config = dict(
    num_hidden_layers=13,
    hidden_size=256,
    n_experts=16,
    experts_per_token=2,
    d_expert=96,
    d_shared_expert=128,
    hidden_act='geglu',
    moe_layers=[0, 1, 2, 3, 4, 5, 6, 7, 8, 9, 10, 11, 12],
    router_score='sigmoid',
    normalize_top_k=True,
    routed_scale=1.5,
    balance_loss=0.00832,
    balance_bias=False,
    init_std_router=0.0371,
    lr_router=0.00119,
    vocab_size=8192,
    norm='rmsnorm',
    norm_eps=1e-06,
    tie_word_embeddings=True,
    optimizer='adamw',
    learning_rate=0.00188,
    beta1=0.95,
    beta2=0.95,
    batch_tokens=[131072, 262144],
    max_seq_len=1024,
    train_tokens=524200000,
    max_steps=3100,
    dataset='wikipedia_en',
)
Below are experts of layer 4 (counted from 0) of a mixture-of-experts language model. Rows are named router (the router's row for the expert), gate (a neuron's input weights, with its number), up (a neuron's input weights, with its number), down (a neuron's output weights, with its number) and show model dimensions 128-191. Each number is 200 + 40 x the weight over its row's rms, rounded and kept within 0 to 999.
After each expert's rows: "mostly gets" lists some tokens that are sent to it at least half of the time. This comes from a sample of Wikipedia text that the model never trained on.

# expert 5
router,244,133,172,243,266,176,165,192,122,186,190,301,186,263,238,234,188,213,183,190,185,237,205,173,204,184,184,235,182,201,210,228,177,178,195,144,209,182,163,230,213,170,235,193,213,225,267,202,316,232,206,235,203,144,190,308,212,163,156,207,210,244,145,194
gate0,206,183,194,252,235,164,150,223,187,231,167,177,232,246,205,154,195,301,162,292,132,203,147,219,217,202,273,222,205,201,150,205,206,200,199,175,214,184,177,220,250,214,210,233,191,210,130,176,208,244,241,225,197,196,186,176,192,243,182,205,204,209,89,198
up0,224,169,205,252,247,162,179,211,193,221,158,158,205,247,184,223,228,183,227,213,193,258,196,163,136,224,191,278,113,213,207,148,260,173,278,173,232,223,232,204,155,167,200,162,174,194,200,226,219,243,162,184,228,197,207,193,201,165,238,183,187,199,183,176
down0,216,147,166,164,191,215,274,187,228,108,170,157,189,152,185,214,197,228,173,254,154,164,172,201,195,236,250,273,258,233,146,202,213,224,174,152,183,236,172,246,192,156,161,178,195,187,183,238,153,205,167,168,200,211,156,210,232,174,168,209,190,175,196,224
mostly gets: "s", "ers", "%", " species", "ens", "ities"

# expert 3
router,138,225,203,248,229,200,151,166,122,125,150,178,219,219,203,193,217,249,143,155,252,216,211,207,242,173,220,175,186,195,154,182,127,204,145,180,258,176,136,229,160,202,180,226,248,200,207,156,250,202,274,265,229,183,157,241,215,230,182,193,179,248,210,144
gate0,227,193,113,198,254,189,135,197,169,131,169,246,251,131,231,253,190,208,160,241,183,268,199,197,237,225,135,156,171,169,219,188,176,233,207,217,190,210,182,253,103,237,227,309,166,263,212,187,194,177,225,252,183,203,212,145,234,194,240,225,252,221,136,195
up0,111,196,196,193,187,202,247,206,210,178,160,171,183,297,203,269,201,121,211,253,208,169,203,252,206,144,222,167,180,187,194,119,245,231,113,191,254,190,198,177,139,168,206,200,184,176,199,193,249,263,228,216,238,216,132,231,261,155,221,183,213,188,257,219
down0,176,222,178,217,153,249,179,167,237,131,175,198,178,247,260,178,167,155,195,198,175,262,165,223,110,188,237,284,147,208,165,241,146,141,225,192,200,186,160,151,221,209,225,150,247,192,234,191,178,219,245,184,217,208,182,202,203,139,205,174,233,219,143,211
mostly gets: " also", " not", " other", " more", " later", "ly"

# expert 2
router,225,207,224,223,235,208,201,131,132,176,166,230,206,191,162,284,227,168,237,245,242,166,250,163,205,141,108,165,92,161,231,263,199,242,217,175,241,199,196,212,188,210,193,237,216,224,266,232,240,215,199,174,224,145,155,281,236,148,200,286,210,275,227,203
gate0,155,181,117,172,234,201,162,182,215,154,190,239,218,191,236,235,216,227,253,285,183,174,215,180,261,154,212,150,242,206,226,209,140,212,214,186,215,162,209,182,218,137,264,197,276,218,85,197,243,154,176,198,200,195,260,167,212,229,214,232,208,264,145,151
up0,161,206,228,131,161,243,189,206,167,220,246,199,229,213,161,103,210,224,181,165,243,263,190,198,167,228,237,157,117,193,170,260,205,238,170,165,164,202,237,242,184,153,140,245,240,200,266,233,182,237,227,227,196,216,185,183,274,196,197,230,174,184,235,249
down0,150,124,258,165,240,221,225,212,242,222,222,138,168,242,175,228,233,224,206,167,231,166,213,104,218,248,243,152,195,215,206,166,180,214,172,137,181,140,185,163,190,184,198,207,281,195,200,285,256,145,238,191,257,177,203,253,195,181,168,191,220,193,178,229
mostly gets: " the", ")", " The", " his", "The", " which"

# expert 12
router,150,137,204,226,196,198,153,145,140,193,199,262,178,241,139,216,175,205,181,192,227,177,230,199,218,146,176,167,168,220,289,166,219,240,147,161,238,239,176,225,172,181,162,193,242,295,254,194,261,192,180,156,227,158,170,257,203,159,135,234,243,243,193,191
gate0,230,199,212,290,169,228,182,217,210,243,223,232,178,268,147,205,252,187,174,212,214,234,186,205,289,122,252,141,176,200,220,219,223,214,142,282,263,211,213,201,214,182,143,209,223,275,247,191,210,217,183,140,147,180,189,171,206,206,185,309,166,189,157,181
up0,171,218,197,163,161,246,161,231,193,180,253,205,203,164,212,215,243,219,133,197,204,232,134,245,219,300,227,305,195,152,258,195,211,234,230,170,215,179,176,141,270,197,191,214,224,162,187,186,214,142,269,197,210,193,201,204,210,261,113,164,243,278,180,235
down0,203,164,176,181,254,202,136,256,144,129,205,223,197,162,129,246,187,205,208,154,216,230,169,149,236,228,178,197,164,233,155,244,250,224,160,185,281,264,212,219,202,142,280,206,210,184,272,153,248,230,179,235,223,186,230,241,210,212,183,180,165,216,185,199
mostly gets: "ia", " American", "ie", " States", " John", "age"

# expert 10
router,151,162,178,214,214,135,148,188,153,188,246,249,261,130,213,242,164,168,234,165,183,171,262,218,181,158,125,244,166,183,223,251,214,174,164,111,226,160,174,198,249,166,178,306,185,261,198,164,193,167,225,141,210,214,202,250,144,214,133,263,233,233,197,192
gate0,207,221,198,239,160,240,180,210,139,229,141,230,251,185,179,208,230,125,197,213,186,214,195,281,181,291,194,215,197,156,158,261,168,242,211,212,245,245,141,145,205,186,210,214,249,166,264,169,186,246,221,260,184,192,147,173,181,192,302,270,155,231,207,233
up0,260,243,250,265,229,191,217,120,144,247,214,195,213,168,150,244,213,230,201,230,243,199,243,233,204,189,191,274,224,230,210,139,248,206,129,178,190,219,157,134,159,243,219,148,205,208,200,168,266,170,258,181,203,238,221,240,142,213,140,252,235,185,215,146
down0,212,209,181,229,230,170,171,129,200,232,161,168,171,142,176,174,239,197,299,113,202,237,238,246,167,125,235,160,186,201,237,235,155,210,172,192,143,237,227,159,253,192,120,204,272,234,202,147,281,99,178,165,270,204,226,223,187,240,213,192,293,211,208,250
mostly gets: "at", "as", " United", " her", "ron", "et"

# expert 7
router,161,191,156,254,247,183,140,232,130,204,177,238,270,249,204,267,195,195,272,211,148,134,206,200,229,186,159,191,135,222,209,256,242,175,191,202,159,248,78,201,161,247,210,224,137,217,195,111,217,197,223,219,239,202,152,213,238,208,171,235,261,207,167,188
gate0,148,164,204,266,192,164,178,221,157,156,269,214,208,237,199,138,162,198,164,190,178,183,165,177,201,178,235,239,182,299,194,251,241,248,189,194,216,139,221,197,287,250,118,190,168,205,193,273,215,181,277,213,169,190,168,188,252,238,152,216,188,191,202,170
up0,192,231,258,272,243,188,192,233,261,238,216,180,209,133,231,243,125,260,121,223,136,220,137,249,186,111,116,186,203,227,199,86,113,198,177,253,171,225,156,252,130,232,177,174,226,160,244,229,236,180,196,198,205,191,292,221,144,194,201,160,317,198,193,180
down0,249,194,248,194,153,235,232,195,221,254,237,203,214,295,158,201,204,148,260,175,242,224,164,221,253,210,167,244,175,241,175,192,269,175,174,121,196,194,223,209,194,189,156,207,244,222,134,168,157,262,166,162,231,269,98,183,186,210,196,228,145,218,232,227
mostly gets: "in", "–", "en", "ri", "li", " /"

# expert 8
router,259,155,161,331,224,202,158,166,143,221,170,308,237,231,204,267,239,237,145,218,168,217,232,246,211,188,188,198,197,256,279,231,189,175,143,214,228,270,90,256,172,182,155,233,229,172,207,142,184,173,167,170,191,177,156,224,207,182,191,250,238,203,181,237
gate0,257,165,221,200,192,205,148,206,167,176,189,271,223,226,185,224,179,221,242,250,205,206,183,176,144,189,181,193,191,173,246,167,193,270,213,182,193,181,106,220,225,218,255,206,199,245,168,173,257,229,264,172,152,260,205,188,212,246,188,253,252,161,187,150
up0,264,165,250,193,179,238,195,182,189,170,237,233,202,275,135,184,223,266,231,264,229,248,256,211,185,241,218,278,225,119,239,179,174,235,201,201,213,171,154,133,247,306,300,192,146,223,278,173,201,213,193,178,130,207,170,156,210,207,172,200,131,212,150,189
down0,226,213,201,196,247,173,317,274,193,145,191,145,165,192,171,210,228,171,193,184,225,179,239,167,203,191,104,241,224,217,234,167,198,156,157,237,285,194,251,195,217,215,216,133,208,158,241,239,156,242,217,171,212,198,203,178,205,192,122,213,227,176,177,242
mostly gets: " \"", " S", " A", " F", " P", " W"

# expert 9
router,203,142,228,283,308,209,129,178,132,179,160,288,209,202,252,233,280,261,154,259,162,226,243,186,225,144,158,200,185,183,193,187,205,205,157,132,233,217,114,210,156,209,220,218,188,193,202,192,271,148,201,161,228,203,160,170,216,207,248,214,226,274,135,183
gate0,222,195,232,211,181,170,153,182,223,253,186,197,244,211,218,175,189,175,138,142,143,156,116,228,149,222,133,166,225,203,166,193,243,275,179,201,169,160,172,242,287,207,167,252,238,145,173,226,167,186,236,158,239,160,207,245,262,257,171,203,229,166,151,218
up0,205,194,149,243,191,214,169,253,210,151,210,123,239,223,275,209,177,223,157,241,237,217,262,141,157,194,103,192,203,248,236,169,171,183,152,174,207,170,165,246,137,265,268,154,246,161,212,218,191,149,209,260,175,190,247,182,102,236,257,146,163,164,154,159
down0,195,215,188,180,199,214,144,125,219,177,186,185,185,204,171,215,221,119,181,195,170,235,211,132,214,219,155,78,189,284,251,253,172,170,219,209,188,146,210,311,212,187,176,216,110,161,203,226,237,201,244,175,250,233,229,157,194,177,283,155,195,244,229,228
mostly gets: " per", "ub", " century", "mp", "p", "up"

# expert 14
router,208,224,246,257,252,145,160,165,135,187,209,280,229,204,212,241,233,250,224,209,151,169,261,213,238,127,197,182,187,210,214,234,136,217,160,136,195,209,151,235,157,237,215,205,151,281,211,196,285,181,165,104,264,216,169,195,232,267,217,187,205,257,135,172
gate0,142,253,210,217,197,209,171,258,163,204,194,153,193,177,144,139,200,279,186,167,173,196,189,147,234,223,199,205,273,227,162,230,167,193,223,137,221,166,232,207,184,151,225,175,176,221,240,223,193,190,231,200,248,176,246,218,268,234,191,247,275,219,205,229
up0,211,187,249,221,200,203,241,192,220,150,163,153,166,213,307,252,152,230,159,222,198,127,272,230,184,191,244,98,231,248,236,231,302,223,177,185,204,227,197,193,231,204,264,257,237,173,246,125,171,179,227,244,230,270,215,290,182,178,247,167,164,209,186,166
down0,215,126,153,165,216,154,147,185,219,166,121,261,236,218,259,231,208,179,221,172,148,216,183,188,247,234,246,222,231,241,199,148,262,123,234,202,185,149,154,198,272,258,294,199,210,127,217,196,165,244,161,200,257,130,115,157,177,159,244,206,175,224,149,225
mostly gets: "ist", " ", " con", " all", " not", " ex"

# expert 0
router,182,236,177,201,272,197,149,120,138,205,147,283,314,196,165,209,233,149,185,246,192,186,286,288,203,212,219,175,133,173,213,226,216,242,197,211,246,247,138,260,211,184,139,232,193,209,238,189,227,209,199,238,145,166,138,210,169,172,174,266,188,242,145,203
gate0,152,201,138,218,117,215,201,180,172,201,208,142,229,200,207,157,252,220,174,147,181,209,174,195,116,264,218,146,202,221,166,252,210,194,188,258,165,213,147,184,335,179,197,204,246,221,140,171,234,228,187,183,171,238,226,251,143,195,173,179,204,224,232,264
up0,206,190,210,241,277,173,209,200,202,167,179,237,154,234,168,242,224,219,106,204,139,211,168,222,297,133,175,225,223,228,186,237,296,235,205,212,140,222,211,158,252,169,173,201,209,191,167,160,228,186,199,133,228,279,138,198,145,252,155,252,193,197,238,265
down0,208,221,145,144,200,149,240,164,205,222,196,188,319,230,187,223,221,132,208,224,217,220,169,246,193,175,234,277,162,247,204,261,178,248,222,240,222,200,195,225,217,152,198,185,242,173,204,277,187,198,219,188,198,191,153,167,243,184,231,97,140,237,145,179
mostly gets: " a", " S", " de", " A", " F", " P"

# expert 13
router,223,201,189,242,226,199,155,251,110,165,176,223,190,185,141,190,212,280,181,247,260,205,145,223,259,226,231,200,159,227,234,151,217,245,211,184,252,149,159,270,205,183,154,255,231,221,221,179,260,231,191,184,206,127,226,228,161,151,165,244,222,299,248,215
gate0,229,197,184,221,158,153,206,178,215,207,204,159,204,233,212,187,207,135,194,168,183,239,198,165,234,227,234,176,169,195,206,181,222,211,232,244,167,173,190,222,225,157,186,262,232,179,113,248,143,216,226,89,136,297,182,240,209,267,188,239,166,257,143,145
up0,213,30,147,191,190,132,175,158,216,188,237,214,218,256,240,241,226,138,232,214,143,275,185,188,216,201,192,157,194,208,216,192,205,241,237,211,185,114,212,199,220,183,221,291,232,173,184,202,206,145,270,166,154,253,148,236,238,226,196,192,179,219,199,220
down0,244,187,168,271,192,205,323,208,199,168,208,179,192,220,174,201,195,208,194,245,182,190,162,190,234,211,228,138,143,182,206,115,264,187,192,229,200,150,180,175,198,245,261,141,190,170,183,227,201,265,163,121,175,228,191,185,257,157,218,197,197,258,209,146
mostly gets: " to", " for", " and", " as", " was", " on"

# expert 15
router,213,173,216,233,256,157,178,204,182,173,248,168,237,216,177,218,262,260,174,177,213,166,204,163,262,223,177,134,112,182,142,163,156,197,124,98,243,227,201,254,179,220,222,196,194,161,207,258,290,168,110,206,177,186,203,242,297,197,169,151,223,262,240,218
gate0,217,219,244,164,202,136,186,243,176,192,178,208,261,182,248,255,134,196,189,175,248,128,233,270,210,149,206,216,204,262,283,220,200,196,233,262,236,193,181,233,215,215,226,152,185,218,165,208,152,91,186,122,191,159,180,227,160,183,160,214,152,219,157,170
up0,205,159,188,270,258,272,225,237,226,201,127,190,215,197,159,245,212,233,204,254,188,208,152,196,136,196,211,238,242,154,259,203,177,152,163,132,176,206,175,172,176,180,200,190,203,258,276,173,174,305,196,246,233,179,178,227,165,250,187,225,265,167,226,166
down0,224,223,125,177,212,191,213,165,165,239,245,160,135,153,212,273,214,90,233,162,223,199,313,197,195,187,174,262,184,148,129,152,223,173,237,153,208,211,242,218,224,196,210,168,243,241,221,271,184,99,243,213,199,250,168,170,224,261,173,226,154,208,219,276
mostly gets: " American", "ment", " film", " New", "ation", "tic"

# expert 1
router,185,152,224,201,258,227,146,238,140,200,230,282,224,248,206,192,278,171,223,256,152,137,188,192,223,186,200,237,211,191,188,236,195,232,154,177,339,216,160,168,213,246,167,241,232,259,170,219,284,136,176,207,169,215,145,205,246,209,151,208,294,289,173,193
gate0,207,215,199,246,190,152,123,193,213,190,128,212,247,239,241,186,74,140,144,240,253,246,246,224,226,199,209,244,193,162,217,296,230,230,165,240,148,192,229,244,237,260,261,181,179,173,234,158,195,217,229,155,187,194,270,248,259,141,170,216,277,197,186,217
up0,235,163,195,168,211,179,218,151,192,117,183,311,257,287,160,173,193,190,164,201,207,235,180,186,253,200,216,228,279,187,181,297,143,204,160,142,314,226,227,234,180,216,232,200,187,213,166,240,217,207,172,160,194,222,187,223,233,164,222,241,224,152,213,250
down0,241,205,210,222,249,163,169,152,179,207,88,157,203,235,145,147,271,167,210,159,296,137,229,193,216,218,196,207,177,150,202,229,236,141,218,205,216,281,155,200,221,219,128,197,215,198,166,116,280,246,154,310,129,193,165,189,216,223,189,255,237,190,188,180
mostly gets: " time", " season", " up", " career", " years", " name"

# expert 6
router,262,164,193,225,207,141,122,168,145,176,131,305,210,248,218,168,210,218,212,152,147,177,237,240,193,223,180,263,139,165,230,167,199,253,228,140,256,162,178,264,206,215,156,217,217,200,210,215,200,177,177,180,275,198,159,213,158,172,144,217,146,288,141,209
gate0,264,228,164,150,184,165,89,170,185,174,214,277,206,212,260,236,177,196,202,236,216,189,226,178,220,156,196,158,200,221,165,288,152,260,224,211,228,163,245,251,278,180,183,198,255,282,197,211,235,156,207,245,147,186,230,254,114,236,210,224,191,208,155,245
up0,249,185,225,186,150,149,184,188,229,330,110,258,229,243,187,231,140,130,243,172,166,229,216,310,178,129,258,160,160,205,294,224,252,208,209,248,257,220,201,203,221,211,218,135,189,189,205,188,190,207,208,204,171,186,232,232,171,186,180,220,196,171,130,205
down0,221,150,266,162,130,145,87,171,153,219,220,236,205,213,201,236,168,178,161,188,183,203,138,233,199,290,184,149,200,208,182,161,194,154,224,183,213,203,270,154,213,158,273,191,207,129,226,181,180,263,221,258,248,185,139,175,199,147,206,219,219,191,303,171
mostly gets: " (", " =", "(", "′", " c", " ==="

# expert 11
router,224,226,132,247,219,205,171,172,154,180,209,259,199,228,155,199,256,150,202,224,159,190,193,229,198,183,218,187,170,188,231,225,228,200,165,175,229,207,140,186,260,179,226,193,196,117,159,138,313,181,240,260,203,162,224,231,264,240,164,199,229,289,153,164
gate0,281,232,126,81,209,105,181,164,157,182,163,188,222,156,200,209,212,154,196,165,200,207,192,266,144,180,215,234,216,243,148,278,130,245,166,193,242,190,181,232,90,194,111,173,252,221,261,203,211,167,173,205,196,212,201,268,213,235,212,173,185,196,200,216
up0,255,126,141,150,170,112,238,155,225,244,192,204,222,249,198,229,262,194,218,213,161,240,211,258,184,260,177,164,189,201,148,203,230,213,150,178,238,258,137,247,281,206,233,133,178,204,146,136,186,197,210,216,271,182,186,208,143,171,169,234,161,155,161,230
down0,257,218,157,215,161,205,243,228,162,230,226,187,222,169,255,212,235,224,193,175,237,199,174,289,201,258,137,156,136,229,194,255,191,224,209,165,282,263,176,232,146,103,185,207,209,240,302,233,152,205,206,200,237,169,237,221,165,176,246,240,188,234,209,199
mostly gets: "\n", "==", "|", "===", " ==", ":"

# expert 4
router,244,172,255,229,236,228,147,145,167,168,223,281,206,265,220,170,281,235,195,156,215,172,211,172,243,227,152,238,168,218,236,168,213,197,183,198,231,288,171,198,191,180,200,212,157,211,220,198,274,199,170,215,151,174,122,226,212,185,210,239,251,274,218,132
gate0,209,208,182,204,223,146,222,253,208,201,162,151,156,237,256,173,168,151,204,273,218,122,262,149,133,141,225,162,216,184,248,158,242,219,251,227,214,150,199,228,195,240,206,215,148,275,210,217,209,230,232,147,223,202,176,233,315,123,153,291,280,185,204,150
up0,149,173,250,171,90,182,202,306,232,171,179,208,219,251,191,113,171,226,107,208,237,150,206,125,170,162,251,137,191,305,183,247,196,223,191,167,187,231,276,250,124,183,169,264,147,250,259,204,205,217,215,167,119,194,121,184,234,246,201,128,265,226,177,152
down0,270,247,103,242,203,178,259,188,197,184,248,192,126,147,206,169,212,193,181,215,162,155,201,177,121,214,204,174,208,153,149,220,167,180,265,229,245,179,151,229,225,149,131,201,214,174,194,176,202,264,245,213,228,216,240,182,158,178,192,244,175,208,250,300
mostly gets: " which", "°", ",", " May", " March", " February"